config.yaml
num_hidden_layers: 9
hidden_size: 256
n_experts: 256
experts_per_token: 8
d_expert: 32
d_shared_expert: 0
hidden_act: "swiglu"
moe_layers: [1, 3, 5, 7]
router_score: "softmax"
normalize_top_k: false
routed_scale: 7.87
balance_loss: 0.00804
balance_bias: false
init_std_router: 0.0192
lr_router: 0.000293
num_attention_heads: 4
num_key_value_heads: 4
head_dim: 64
vocab_size: 2048
norm: "rmsnorm"
norm_place: "out"
norm_eps: 1e-05
positions: "rope"
rope_theta: 10000.0
rope_fraction: 0.5
qk_norm: true
attn_scale: 0.125
tie_word_embeddings: false
parallel_block: false
init: "uniform"
init_std_qkv: 0.0402
init_std_o: 0.00947
init_std_up: 0.0402
init_std_down: 0.00947
optimizer: "muon"
learning_rate: 0.00571
lr_mult_o: 4.0
beta1: 0.95
lr_head: 0.00872
max_grad_norm: 0.5
warmup_steps: 50
schedule: "wsd"
decay_fraction: 1.0
decay_shape: "linear"
final_lr_fraction: 0.02
batch_tokens: [32768, 65536, 131072]
max_seq_len: 512
doc_mask: true
train_tokens: 475900000
max_steps: 7136
dataset: "wikipedia_en"
Below are experts of layer 5 (counted from 0) of a mixture-of-experts language model. Rows are named router (the router's row for the expert), gate (a neuron's input weights, with its number), up (a neuron's input weights, with its number), down (a neuron's output weights, with its number) and show model dimensions 0-255. Each number is 128 + 24 x the weight over its row's rms, rounded and kept within 0 to 255. Numbers have three digits each.
After each expert's rows: a language model's description of what the expert responds to; "gets" lists some tokens that make up at least twice as much of what it gets as of all text. This comes from a sample of Wikipedia text that the model never trained on. Tokens count by the router's weight.

# expert 58
router:124110142121127109144158104116106140083122128093151131143187160139117151120145136100079161113128114119121128112176100115174114132137109136112145099103079162132106151104139119149144148109116155115103125148176110103098165122125100132147137145145088087139105116122159129080157099119095153143060126131160181120133084146156167149076126139137138084112091119124160151135078164156132123129122127136138101128145108130070115138165120103136147082167119110133143132121131132122086114132151106104099153102123148147158145168134143142157127121193155143151150131125092138118144118130107109120141135158140109095099114116158130139129095115170134106144140169096111104111157115145137089131101146109164059151129140127154105126156126145109152080125127120101096118156140132168159121146144108
gate0:129141116092133145112183077107142112140092134185091104140129122112140161131084133106122144116138113093116154110097158131128150113142099120118092107129135097123122123097131101125171143167115114079129125074140166085137161108092116125120113172090141118089145150099159102134121109146090119151107114147158160122151087168147107136131130173116114107109136179140132110184095139120119131110113130162083127148119139138141128137134150121133129114131095151129132163110166120092082182139128081136140122121078132117163122146105129164101125121173118130073132075129174122091077158135112106127155148149094170090131163134138118115160168130098119144135111153113086134161125132127138124115122137122103122107095128128126094138120084119151129156111113092107142139102121146116119126169149129
up0:122115116112130135134126111131122129135122146099150084148135099151104145110166112147136169144089100145152156183137144149101120150132123123130170112115133106111098089135155108161121185174186096157089120075123136155115139170145197140154127156148107136134111133152148137119140147097156132160090129112112111144107098132142145148118134128099101125123168127162129110120115082160175146132122117114101135145135093150126154159187133114109152159123111170110111094131102152165131155114134117159078066106131130122106138152175078104134114120106138102112104143142118119140082141129093129095102110145115090107147142166122126144086181131099148148102163093105116130096123099149126103101130148113137137125146140095110152125105142128125082162106157115129110092136142164161116143111133116
down0:092139105094098135078105117156147122168101146095111137140144125143148131122133134175112134099119166162131160119129120161157117126072086130120134131081197155120089133148151146143134130101096112168102095096114129134104152131131143145088148089167138133120134125106133113134105148121162145086121132155123154141110161086116110121099129125101117096141111152173137110162109145148091132146143142130090110188144091150133173084135167142100103133137119118128133126164121146135123083102119143149161105106101069154134100132123128118129126131123144114121116156115106117123123110131153102120108155153105100161116081128182116146115129143144112134096166144098154143074139109170104137128103141188131123107159131140131106131105148112176177130100115128134090112151100134110147082143124172
Description: Compass words and size or extent adjectives in geography: North-Hatley, south-western, north-east Iran, high, large, near.
gets: " West", " North", " East", "east", " north", " south"

# expert 16
router:090111114132127129168153135158164140149127121136162096100132110133155082132143176127122115167147127132142134112139141157155131119130109136121123137123142133092153148130140134108096109103174102156130152140180079147125111110174113137171157160127145166097147083102186069115146132103104124111113116122172144125095161100176120132131169119143143115136177137088111114157129144162129198081151148109135142107134081159123119123113117142124173158153139103147132121100102157137173117150110122146135120164144169130141158137096155167145083111101124161125129144079112152101131105175127131171142099106148161141140128120149109123115134103092141143123143137108136114145100126140131149152108146100158112155133150100112160108126126126115127127107111106183148117126098154092130149089115180
gate1:127174121150141098099124141094131142139113141113138127146074153126122148128140139155133139120171109146168146076156121153138106167094098085120161129137119135104143117124114098155120104135107095164108106146111132119114072180083097089152105118112084107135130108132146175102112137138113117121102092098130119184128128136110125166117136114117141116100110118133094177138125100050130100130159118131130092162128106124122141170085147122155107143164133119138129123138098137124200138084075136116110114145162125149129145137117116138147123100093118138144127142138115110105112108114098112135153093124149127132130111122108132134183111173131167107128144154160090104156134166116148126162158128130079112140135104143130101118100148053114085139099149139141119136131145180106152120118121114
up1:130111106124112082119092147155125122108127172120088113103112075149135151109149150141153113135117071134163162147093096148107139139154131130137107145118127162182135097174088137092143110092110141106117126101124121145140141157139144133142085128106119192144110087135123134153145128131112141085143117134084082139113113115128120081128161153121144133139125140148091120141149085105138114154151166131150086140157162081137119115111139081099103129132119126126153112129134117105127106124091155166125101107102094125115112161158116138112115149151104148069129122137153122145157099136118132129114188112116147097124136157131132134116122170106123100111136110092146151145107102137142115137065157173154146125139130139114087076120141109166061145140144080153176123131128141176129116116121141
down1:094155125111135130138145149059128125149115157107106102093150145129116146136117133128133105134135097106099097133122129153136124075131121105103115100100099129154173121150105164119114114128137131108121101125132168141080126098123138123096096128142101101114101138110138127119097069120141151183102140134157116112122102116141113139131114073106108118086150094111099125116063178089115107160123138130109143120125144142103160074141126142111134119151113186116141073121082143067120117142154122131141149181140126131101112156118107130119143113129114142138134112118121083162121090122138133097124157117181141122114151087088094113135116119150140139103096084106117119101099139083161152166153126099148156093103083129112096112171136127155145127126122077137131135097115144129103130173125094
Description: Word pieces inside foreign or accented names and codes, often after B, C or M: ö, ø, ü, Bal-zac, Mil-waukee, Bgee.
gets: "ar", "il", "al", "E", "el", "g"

# expert 37
router:143103104097177098159125135099117136112115139094155117147102120132130148112129146109125123106161085153114129139134115118142135129155113158123145122156099153157167118124163085160186128104141123130107132144186108139141108123152126155147157115138113098124084088158151158096085115128134109158146104142127117139110106088164168124088120125164085077119141108113166110140076119129121161116106157103110160155144112101088125163138120074093138111086095154126151132135159188095120139123137137121182120140126084127144152130147137102162107083106148110148130169141080100105126145175065120145130115137129119158114112144176161090140141141165126153111150123123164112106144110139113122109127148130167138123165099116148121124138140139118097143124106127076131151142119111158116135114141094
gate1:144114152129121104142112091143160117137172096136110159154145111136151110118130106144140155107183120154120094133129097127113133125131076135148152113114140113150120139101118137102173088137143106171104135125121159149156102119171105101124109109169133098108139115114116114139169159090099110159116120094093160160137097144151135093126138119083086173110134147181130140149100149117091189128155124129121104162112108153118148096115185133160126108129190139095160144133141120162148133179104132145091086130149177145098092106157176118147143135160102121177108158105162107093129128104108190114136102132119130112137141135136125161111118136123107128129099121152128121153157132131107135155130140109139102129149158137116142117115157095101053139128079119131129119112133137105111152138133145
up1:166134163093158131113164098124113148147095097112147108120132112158176137148119135113120147141129154116104130123125113139157143116158186152120094128141120134087147133131116152159076166141170146140161133139120101084119138084142079114153163123140119131097122132106182105114106089117134146155063104130104137163132154137121135093111145145134141094154086129143133138103159143160162118156104158143129124117183119141128126115124088131160163117105155182134120159122174104091108137112125153132117150150168093150158136143110158117142165122155144134111151110093135133116116154140131079094121178148132171124149122152122092132106139102139121101158149158183122097115127122083163139141143083122101144133106104101103134132152125156137140127122137125106162167170124164104100172111109131
down1:101129136131146145115151106116124088147135129076132132093140097137105170140123129165128092129107123137107141124166166151130141090117104102117128118131135143086128116106111133135090141165132113144093096135122140136122114107084138132073164100148120145126057155095138104142159121104138165137128108127114149143107106123140149131113122109063083162131115125121102129155116171122144135162120110161223157128102126117124148139125184109148138111132147128112153125128152138125075079113091105131154109144099148147140117130093118137120134099135145110127117116124140101142158154098129155134120106091127165124162111106142129147118114133170137135090139120081116090144139106142131101134125099087092150163161130108133134127159151129093131121088165108159143116112114153098157127227120104
Description: Word pieces th and w inside words and ordinals, e.g. 20th, Saskatchewan, Thorp, Mawgan, plus West, North, third.
gets: "th", "w", " W", " Th", " w", "nd"

# expert 21
router:120132145104162134174131114098175136135118136143125139086124112118146145144159158097129070165136171134142145139135104093115077110141139173131159143101112123117125085112095149092154093115139111097103159149158105134161090101143122192121140122127157095127121109161155171122128148113095153092142117120097097148106147139132127185135145118127161145103133092139113091137109163140157129091134096111078131126120155126122144107145121150119139152139097091177106097102136109101118129170138101095122166147124174163119136096125142134150099124110123186103112135101109130100142157149106120134126117143116099165091143127163140100102130152116055143114140139140136090109110138117106118115139143114174116119153112113112133119114171083105118106098131091163101131143096086136148137154114117
gate1:112147194089132175167139104118155138141142146110153102125161135150110130144175126140184107156150144149128107092102152144163118135108109105130102121125113131106145114146103114121156191147119150140146151140166144124152120106114126163081125140123129099178146129144151122118136133132145125088158104182115087131133160169123124123097121124086169103113141110117134133169133118101121091124097117145167120118117150137128132130110172153083166178129113161091162140167119127102146107116090105117133166130135119109151149095125124112123177091170089101084095140132141136157083130157160143140115160143136132138132155151115125115115084099165101123159118145099086118137137139093103139123130117151156145111110102111077146147121134148114090140139157127155169129114089125148101100100138160
up1:152152114128156089130096092103108115131118156127155131090132085104158143123152145114123121105144143088174124154154122138153131125091126108142148105106156155133176162163140111144122142137113132100133146127110142113112137125117148103105132106138098114152120118141087137154146106144077116123127110174125175092074132136141156082119111123107134122136066080099163169092118093104143157183125144122125119117131138159138162131141126188144199080119133171110133116110169105089090107155136140120110171136121156117113098137167079122074138093157137090168132112112116117140133128096131106115156156127111139148140119125131157128134122137099156110136138124128107148093095101155146120122153098130192104109162153118093131121137171153118111124138125142149118133125091110124143135078142132
down1:138129168082103041120094130131136159139111117096108115121150160072181146132120123121105129160114115143087139154125095099132121156116103122141139127145117128185129142102158114109147124104138123129136128125140110145171144140128160142097115119138148152127110096139097097141101134119162130095162087113130102118112166115141152179117122110114071121120121141122151170127134111097159118105121133121168136140096158116174130146102089153095109104143114162136198109118119110099146125156112134119134130154140078121100141103125140139102111155154106151159148115103173121132129103124144124145120129101129070162161112102155081145145128139096117159141133174142107159086138090151135166124153104120122121157141119152121113099081116133122122104143098131097095093144104146137082170134102158
Description: The letters b, d, B, D inside or starting names and words, such as Balbir, Birbhum, Dalí, Dundas, Plovdiv, middle.
gets: "b", " D", " B", "d", " d", " b"

# expert 22
router:113133100121147156144132102131078065151153107110162121148152090103145123136116080093149116160087112124112154153100167124112127135159103117166137121088126130116126126116093134147117096101162111170137153105090133124141117144120152102119145160163080130155093093138155122116139152107135154099177136120105093103151129145175124168118112124128140155125131124116144117143128103130159120121151117114159163154098119149147169156125122088094118122093131115162137144120120124124146146105155111139160140143123095153110129105120101150173076124110136114119150110130119088110152147106112136152125110175123154089118134146121146077073084148104071153116124123129170181089106127108131126138122100167123102171154095129118121121124139131133150094143103120106122170088098127176178085126136143
gate0:118103159108100139147079151160134133140093121130152170155181139150155145143102133140149127114133102158110127107127133114090132123085117151140127133122119136159172125124139097128173124104082158131145114145111195109114093156114176113139088113169141108132094143145115102115134135133139106141100135139141093124109153181115103139100110110158151154147158160085073095125150121094150078113081110160131143160092133111114125130115165155131162139123109172161113106117199128140145148083132103151160160134124159120131150113146121091122156119162115119141166157127122126148121083132091113142137101154140139119117107131123171135128141119136144135157148127111103136153097159165108113103108096122112145127143191117108124138131111131160099136112152093156128161104120149136118101078167097
up0:136066103098157173100116146159133093151135113129137079129152110105115129120114127124112172133124122140139119141078178124124125109110127171124111160155099115093194101105127128062136145126118148124165100158143130109082146136158134133128142128165087085100125124144112103085169131097111153084133133114152089119155106142132114112133124119109158133135123108089084133131139100123169182082114171122178117134121126124136084104124138098119159148110096123165130130095152160088158122101151145116116133084139127089099130131142141150155128103155166114159124117172130150099154071152122169094112099116099133101145104130124090088106114151147132173159088137117157126128108107121149144159139146135147134166113128141120136140128099104104109114135118118145154138110127137141147124100143144
down0:161116150113119129158140155166127136119154126135147122151127155143131112151153142129134099085146152124144164127164099110087131152139122155091142156155184113099176096151100067082172156100147135161117098132125080159111131151115102089144141119120111156133137118104121137113116113128144126121127146143125146128154120099103101139121127153129152173115133110127098119134048144111118166110131124123118178103083106145127090151139161142165111120128102121118142120116083130142094156147134095135162075128106140156150126116128071106133135112162111129126114119074107094089140128120142124138122104150117112104144126145110171116119129146120144110142118152097077136080106117117132111119085116113115141150122183099147126131136120110143196177114106144117084146128095146155078119121085153
Description: The letter z inside transliterated names (Paparizou, Catanzaro, Alcatraz), plus capitals R, L, W starting words, and chess moves like Rd4.
gets: "z", " W", " R", " L", " Z", "son"

# expert 38
router:133129149134103106133181081127110122127115120100156118158148117121179128103100178135101096109135127127160121074171164135169134118108137126147130088131160119138123162100147125093149113141148136131082128164119151139108157168116089146135148124116125119120116123157146083099139085142172142149111109136076122190080106173173100152094121135149120125143154120104116162140108157168088131140131111126120167125119140153168117127154119091131141135105132094140092153102104161146088127138157116151157143110142158140139161124134141110107070132112091110098112126129146131139175149157112148128135122144103160115166130152091158099127118130120128086109133117159097125087157126157138115158110174110120165096157101138098181112100108138123133110125091123162112124111137149118164143126121150
gate0:136130159147143064090150094124115142123099104147143118137116137121061147143112139097156163134141124171113157066135118089161118123115126154157131105092105095167113110087132095124102111114123144155114134111128136109110155135161156099155108140092134144131106162095146114188149143138101133129112099108056126136134120108153139127103109121137172134136164129138134157138143136127115128129146105164156129138152171154111145149128133125133124122140106163146143139149134128128105113097111133147116105148139103133157130126071124155110108152102108149122155165094067146125124174131147099161125127147142106159105100105113106152154156125082152165115119148182119162160121134180135136096113087117129125115142124093156139146143130141130104191160120149133109145122185111149104178124126090
up0:116148124139085124163133111088118130134115111144131152097140158124102121158118143101134126084095087159080161115142120120104138148121155127131117165153152120105091159123163132138104136119128155114119171128127108098100074118159143159157144090090140133173135116107146111145121139145121184098094115138045084108163094078153146148121131123118136158146163130138142124101120152135090105109152078149116127125171126114119142138132106145102126162154090125114124111133144135169147104152113119095111146155122129100151164135132125131106136158184112154117108145113154152137155116112106139139079179142117107139119142146110109169145196141151128160143155143152143115113184132162152146125093144127118133134133152160147083121142114096112108169087137108130105109130144174144134098096106135
down0:127132158123135176118145131133143137126116171144144120165151135187121159118081124132127141089098111146113103134113137080134134177129126142105095134162123107159125109117116105130132111106122130154148092117106093103139137171157140170100115128122176139066182102137152115134064151084118141113123131148113123112150145122103105161118147123160120114159123143108148097106151100120127103139140135116129159145169153161083082122126087126128130097137104079133112134185157143149150180167116119112080151116175142124150134135128137114128132096150127093138146107106131134064137141129140123121166109089115138131133129140181105108140120165146123117093123121160135160108131105160126109123151140140090119153154144145122100107156121146137124103056162117115105132124174089130108114105169130
Description: Vowel or accented pieces after an initial consonant in personal names, such as Gérard, Géry, Glover, Filippo, plus er and en.
gets: "er", "en", "é", "on", "el", "re"

# expert 0
router:146147123131099133133154138102126127140139107103086138130132128167118097139112150123089123145135163162167174108117114138093170181159146168148161106123124106158080100134154099132145129138091108152137159086128163125164109172153132119162126119108129124126146128153122113147131112159155120100144158086122111159119114110155141121162131183148098089155145152149102125126128139160089126165136159134093097132113178137124134119139099130103133148137124151157149106185156133168082083129126153110124102097104104087110151152098142115086134143133138134072103097133131086114149125118165127118116144131105097169142147128059140161104151141123118135121114128160144154119149171086128135156077139149120119098123156109123109158147099140105149109160154138093124115171162115146150122107113130
gate1:109132126111138126081153134135137105126100148121159092130161126113112106170138126137131110114149144128123095144114129114149128119174128161143159161128122103112090115105155087131106117156122172155133127111118110104161134099132179142176149111122122094165150171103156135103146127132121114132106130139190121140119108137153082145114138108145118150101175098099125083137150170140187184150100156147160159181169138148137156115109167100119129161129150161135112144144142134106124111131151115154113089106124091097143168129086127151115170131105161105104148123145135130111140118136147094106149111133164115153126148143152102172152124166142127111131102130127081102123144147161090176148157170108144115106119138126192113139099130098129130157174097167138090148140125120147156120140145163
up1:070123164123126122176100133132128155144134092118135142147131142148120129145122150137130117158123154113155113142150076112107073132109128113133167136159096150111150070083132136128094141150125129126080125102188163171127128073154140108136103136101128129164106104127116127157173087149144153136137124111141167168116112144135122111109126068128119144107145071100141127155125167149111162114132118108083160148134080079119145110105151150143109121176128158130160099133137107099134133128106156155151120140125168130137150125159131175121076100116113123150132155154153114154134121140160128202118095117140166115115122132157136129120123116140142103153092149107159108178146107147136155145156117151124096153142142137151139103150118118125131086113102164136155183147105113092116133124129130
down1:169135146115104204128111108126117152125101145142176119118145109116155099109119115121156104129143171136132097077132101117151120118134123111157154154169129123122117146137122178142123128125077130142141099127120116064135131130109148117082121120153106142151130153096133132121152123162088102156135168125088122142152119100164097180114121130086152099107133101178103154108155119147124130210094146142177100095151143107106178111098134138117146167184076109095147117139106147146122158170145141156103140135166115127159125144098160130113143126131109119124154151135107126090136131168114137140145100115118117113135164165115133172127138115072122095108111115156130127111142115115105114097122118140153083116131100141150134138139142142107135105114128142139089162131147184116163140138142146
Description: Past-tense and participle endings like -ed, -ing, -ified, plus whole verbs used, held, began, published, usually before to, by or in.
gets: "ed", "ing", "ated", "s", "ted", "red"

# expert 5
router:108149124114175141102143112149156138135148120084119093091129109094144125121144096129159098162139132145191097164101126118145075148144102139140128157149101086096116092126145151112130113124151126129163118123128088157102172149100155114179149104085110089104112135114137151120151147165177153122120113125102129117113130155140094164121084095138142076103099116106158143173134130159133140105135132084096157109130137098094123098147113147116154177123135118134112109123115160139131131102105142098109126113116119148131137145168122073129127101125147122107112144093076114142148080179131102166146144091091124167152145110101134089162133104106136148094138140124175136110103154117114115128153171097123111137153106114142122148114153163141119142097146109096109155162103140152116170120133113
gate1:156127129117132153162121117117168179111136145147093151127121109114101127117122126140150105167133131130083076163150139125085129130136076072102110118123087127120139137099134121123119125140140116151088161121155080082114119117112141120149107140146131120126138098076149137154128125139120092095099120083108120100125147116121142119141171124165148134123093117133112140101099092156102126149100100123119122119126148161118110157121107129099120114135110154105123155138167106125104126092109103130135155126167129105082102127169119080120135145151130135097116134116147118118082140140136094076134077156064138147138094142115159095143108140141144089112127156168192131099089118196121163144145151122115173123128100118105124121106134178132113143127128139115140176168157116107121165149156174
up1:124112141153136091084110095100106111099099095133150127150117123127183101132081124156148128134141109099133145120093157148145111111166130133161178130157139152105110136145098128077080178136148144140140151129131122118128128124135150169150132112127155126150100158132111131099102120115106173104125147113121121142096117180131161113140146154115106181120170123101121104111079132076110090117117119134137141149137111155141133109126154117160167136090164149153134121069115154111110119161154118100121138101154139133119169100139126106104094116115122133125138103083105124128122134129097106111074142127132154122127177115120117097102125102156110139161154126141132135124129146105144113192089163153118101094140112118137093124184136144129164069118086130179111097151100085133119104104122092
down1:133111224174125123127140168159125142128135129119138127108177110137112142105121134180145117153181169153099122121112092082113087165114124118171092140123100112155171118132169157133126113132154119148142122136122120159096154136165145120117104113113081131164143093152152105117139105104129169145120067110130164152125127093155136100125162157108185112135106117107127148112124088159166163102141142128112081128138138112116076144169103105118113149130132168126108136125144123166094101125117174136114115126107130123128158162132110162106097157114156124166105127178112105166109164130159166150112141150155156111098144140126140151141116134150122118130116141135122133079165117120134161140095128118130112116113131100130147158128122125138118114058136126140141097132098146164136142136121113
Description: Mid-word consonant pieces, mostly d or t, inside names and uncommon words, such as Po-d-brey, Guang-d-ong, hy-d-rographic; also said, will.
gets: "d", "t", "m", " d", "nd", "st"

# expert 31
router:098111109177118156111136077182123123097159096108165144140151120097145141150125084141121102111098158114087060147161135162100174173126117111134118144104168124184086100153110182164120146130133150109093087119114073136138131081159096155125103115145107116127162115119115079130160120121133139083132109113074106097158115118117118134089148135151135153090085125136148172087083133160128129113134118142142134137113144121113094162119111148114149116141130129105097100112119126112139122156083132119132122091130104110150148093132107122139118125135163117138125086127118121146134159119128108092087118128117133138114163145133090129153105177128090119125116120147121146107123125137131090139140150120104176168141105135132164104074113163124107104148134104131166114117120132130116112114121163
gate2:137100116122157143144099179126103155118158111125145117120099091150104139105124150102102117170130143128124151141182158195104137190106126130128094160152129126111157171126137133168160145144132108164108130164132117107125084112106155098089087086137125177144157133116156145134122130111089156139153110128136132107160142200125140158136139103157131099127058154162119139122101096137141154103097136138138076127107123183106181115132166123110143115153112087131117166117138172147128123118124122099136117099155134135104070123151095150125126085195110126079129164108139138136117120148134116122122121143125136148131142149092113108156135138090165128102128157173109140127111112135104126095147113105098129142122119126131099136092094108157152149122129117148126094130131129110103132148137118
up2:120152109119131127096116070102128134159147128148122122137145138165150124171131124130097119107154085082089077104121120119137123112122099113104139140143094115159153145140137103140144085118129171104085104119087159112094114110115125106145144145106166103137125148145132110095106140139148110141121146088142122155140120144084143076100061148124140129168147142120114177128175167152090113128175119143125145130134148094124079103127130143122085109162148146108136101128123130092098159162137165126129125117110120152168162150119171124136135125119176125164069141148102117120139130101106110121164137090150096085096117112127132169162126137134118124129119128108112085101167137093125181138136143150129170114165148127144126173122147102168134160107139134139094098101090131160112126153141137
down2:121113145108109141124129114132115149155087148111129096135159137173112160118128119119132157135145116119094126140116153109147165130087109082124095142066121125139102107131165116115150151175119124151141106128126131109105139165122113126098137153079110136135110095186095090133123106166156145118161130134094132095112115113110112126139145124151158133141161107109105136087180117115169142091128144146081161073137129106120159117117123118135136121118126121126117135128122144094143123171135096129114157080110098113102108134148159115107121120111138196130120106170106114164129115120129142137104101147118119160115118103140102118115115123102154102165146183143137117158165100127107075139117134196150085100173088115129114122175166114115143189111087137157170110122161159085144122124127126
Description: Middle syllables of Japanese, Chinese, Korean and Slavic names and places, e.g. Nara, Yoji, Yuji, Ukraine, Korea, accented letters.
gets: "ra", "ia", "ka", "la", "á", " Al"

# expert 3
router:144113070107169119150123092114131152142092136129174112125101140110152137136135145104083128130119133093095120094112135109148130089164102111082092107075150127128179132115130103163131120132141148144142148128146096117099154099116148134142134147123166137092117144127149066098109144093114111166152150111112135127108110139141162124092127157128120117155167117070139103098108124124158174089138128089114115152131103153147096121113114118173171173105128105117151135110101111112121130150145081133138136101160127150179163162138128118146123125067145111118181146105140119122133126118108157109111118127122142125125123094124116135135151105119124114138168146114115157106139116160152101117107147146157098152115114115188085105113164162073117089079128096146117158173129120159138088118131129
gate1:135166089123160082109091101167164115115092143134115127160147131182112138124163119146104150156128136095130141153105104153139202137123111154123100149118167119139139132118156107140147166165115140106161126118146146140144141109155111110090100103122114108144070180119117122138115107122119153126116112111076135095132120150142137125057162126139151135107085173154122145121112115096102104149107144139169141112125111159095103133094141162144143129126125140131114171078164143103129110186138116160118111125167162125154094139158143078124135120140085131126139120115089116141130082101101133150109141149098193085163092139114125099150142113160121135115121101128121124142146112107126101099138093159136131107117114171140107145138135093072104135132117135139144125115134134130113172099137125
up1:125135131117124120132129159137143097110139136181169124186112133121149103141124146124111107114123119139118122118171131113145127122160123133116130079107139150109104118165120128077120113071113152101154108118092128124081212116133119134162114124110104120148125065124089144135118133119117102118119116133135108122121108121146142131125126117155119135167115114137177105138158113149174133122098073138127136147146164118155136119089104161110139157128145097125125099124136109125109116148149100102143118149124112102117086108163112137168128161150116123149172141136149099158156155128119135144139109174120162101122129118168123106091135106144176136121151123134079113121139169116129132108116155175111105176125127158173104101099113157097125116102125106122138198142111102163148029132102115
down1:143155110134127150120118137163085132135143144125123092121122159138126137098143106141118117168111135111064154131112130150164153124084160149185128122188147123118135094120138141126130143190082131101098139114127159158150104124128111147137107121139119099163113156141135139131155121174121137113115153117119131131136158130127077128124110165142126138135098084099115108140105134101112149088121179170197151125122117142166142109112149140114081167145159114127106141115138128170119148173135187124123116119145160133145121122095101097148136127103129131078129135103127133097112097171103155126115128109123132143107126174156120139127138143146113115124135131109107094161112111090113153175124149118122143150147132109180133122170205109126102118078145120180193113106141137136143144159142118
Description: Pieces of British and other place names, such as Hull, Hampshire and Golden Gates, plus compass and colour words like West, South, Black.
gets: "n", " West", " South", " North", "y", "al"

# expert 53
router:136150101108125122112122127156112115110148141162121164116146113132120120127105122137144151152077174107139125165111125128097138158160113150113125104081147092135114138121137127168112162135073101164172112103144112139170106115122131102144149136128115126125144129115137163147142103100126100132147119147105087153145128102123126130120123182112151103134099123184138122116169144155169139177155149135113111118160166093109132130151103132154080117135106154140153136097144112108121125114143105109107110139123064097082077112112117119089191161139169110099137101132154129119124117149173139135119175149127155131124120178142105136157164148110109186105142149146141127126160125112146109081118122168073143124149105126155094155125081152127125146145116129110136107173118073096142119140124179
gate1:128070155128116130144102139134104133130091163135128122144096132146108097144084125163132089124138131136116134119150096123117114123174146132103165104119116110153172101168110160138142134088122109097155129113144131121133111139156116132151128107135106114127135085116141101147160124118130139131116129149139100131153087124120136102146165192130153109117123080108111144132132177117125159099130086140094134140105070155121164169120130155093117154113148128110110103180155107089097111127113137098129108116148072112097107153107100146101128103138172136120175151156164091143130097164115163171146151135178147123109102092142107097140097096162102163115089118097087098141138139137155138151132093137137143155110096147156107126115132090140149110143155163154141134067165127116118094145126099
up1:109116118112119136168107115110156161098145153101099106142087157082125108158137101104095148163129115158133139169184154133134109114138090126100110133121131128143099091124107147134108155172131109135070142149123167110140093160115103148103106139102149088088157133131148142090101152146150118113111129131113107128113112131145109135091099121111069132092120083147095112135175104093117165144122132142153134154135152112151124119094114144133147168127142101115137134158128196113127098141107116149113146104128125125125107105110119134137126119087136143160081102128117134135148161144138112113172139161132161100131115138151104137106160090105185130145160138070128121104090101080185145121187125168137073133133145154114122070126141120138143136148122098134100137121110093135109107118131115
down1:169153111135127144129144140123121132089134125100108138161162114158124144145124133113110127127154152098126122123134130108105113139144134127131169140169103097134134156112181134132096100132106131149143114134140147145130163134096121171124124121123131106098110163119146108130088136131123142091162117130127120132144073166131079150131127119135156143090129145179129098130137107123117131129145124095080068144191120101108150097082077093116130128158168112141103081104111096146127132143147170135159193112125167143126140088152131116117142109126171103147137133104109106122134150070063134152140129120116109109098106148091087131136135112114172115163137132160064150154112119142104122138094134109103139091130105130123162145084085096157156117154176134147132162109138132164111122173137124
Description: Word-final suffix pieces completing verbs and nouns, such as -ed, -ing, -tion, -ment, as in introduc-ed, interlu-de.
gets: "ing", "ed", "ment", "ation", "tion", "ction"

# expert 44
router:102115123144126133090104100104151112137134131129099129094155094107158138123140085112142129152127108118108154112140118135145129118168110134147143127176127091121127110124087111092133134084148141142147160101132119178133152151098153166171131128140110132151113079182106120138114119082141163072145114170081100178092068103136093111094125146099157135142150119122165144103074119080111123145162104148106121153109076123122096148152128115127135108123149120155098155146116173124113108097068154164100133129116132119121153094145165163118149098134109159145122169148153081135149111131114155141153164104105085119130149147133140149122106134095126124140093117156154081100138123153122130109121121145129128104095108102158158116122157086130117140085110101126130109119134102102157104116117134
gate1:108142091149109082120138111140110100132136169114127138105128129152119130114157123145141138106135151202135116136128105157145110155057142122134136113148117132133178153100105135141132128141098123148133136134191088104130107112116160142086108135112095135093143078173139082165137109123117116077176137139156134103085152173128087173123138086123109117129136105068110135139147128141139126129114132143145101153139105172084120094137119109094142104135158102096115173141178142125127151120110145144130110123111151126155111124155100104123135113128091158118141138132151110131171131163132101095111126129144120093102131129100113108101136124123145098126101074111125080091107165129105124145140160065135099156147133099105122096120124128113116134142138168149112135143133184127120110119174170
up1:130143127141132159131110151121118118161147117125141140136141115113122129141120146141138098102102138108128115107122147090058116131144127112113091161155112093105072107142143119130157073110086155097144159101136149143099134103119159118142113137102109157153143140139112140105136169140160111155125154119043189118135108093104119128129135172069186122106150187169153136144140124172150100125151158170121152141137129096139128141124151145141121109156155104081140160131144123143170135131151129118135135089108136120089120184159113107101145121145107087086127113146128095105153127119137107149135131151153129078112109133166100130141124135172117155153137113098103118143117115124128135097117146147088123109111150136088076121118138158139108166123111142123109152174136116150104081135139088
down1:143173134097137114137139135126129157116074158135133119129152116156110120119134133135108137134113173084123126150173124128063098162120097115133127163182152127119063155105131142109107107137078113160148136129151132138155129151170100115127120115121114175117152098154107163101103150130108111127129140126089119107139132109124152134160099131120134111168136143125121113110146130177122135143134094135178081140163171110135118140130155149150091199141129086127154169163128168159147115125139162097111129134133112097114129108122139072103167142137172132129091142117145127120130168134132135106127145143117093086125114102148110146113165134119158162108117085087109179102121151140119110135129144107126107119117185107156080088113160144137104114099180146113110122107092104129120144129110151
Description: Full stops ending sentences or abbreviations and decimal points, such as St., R. B., 10.4, plus ). and ? and !.
gets: ".", ").", " \"", " ==", "==", "\""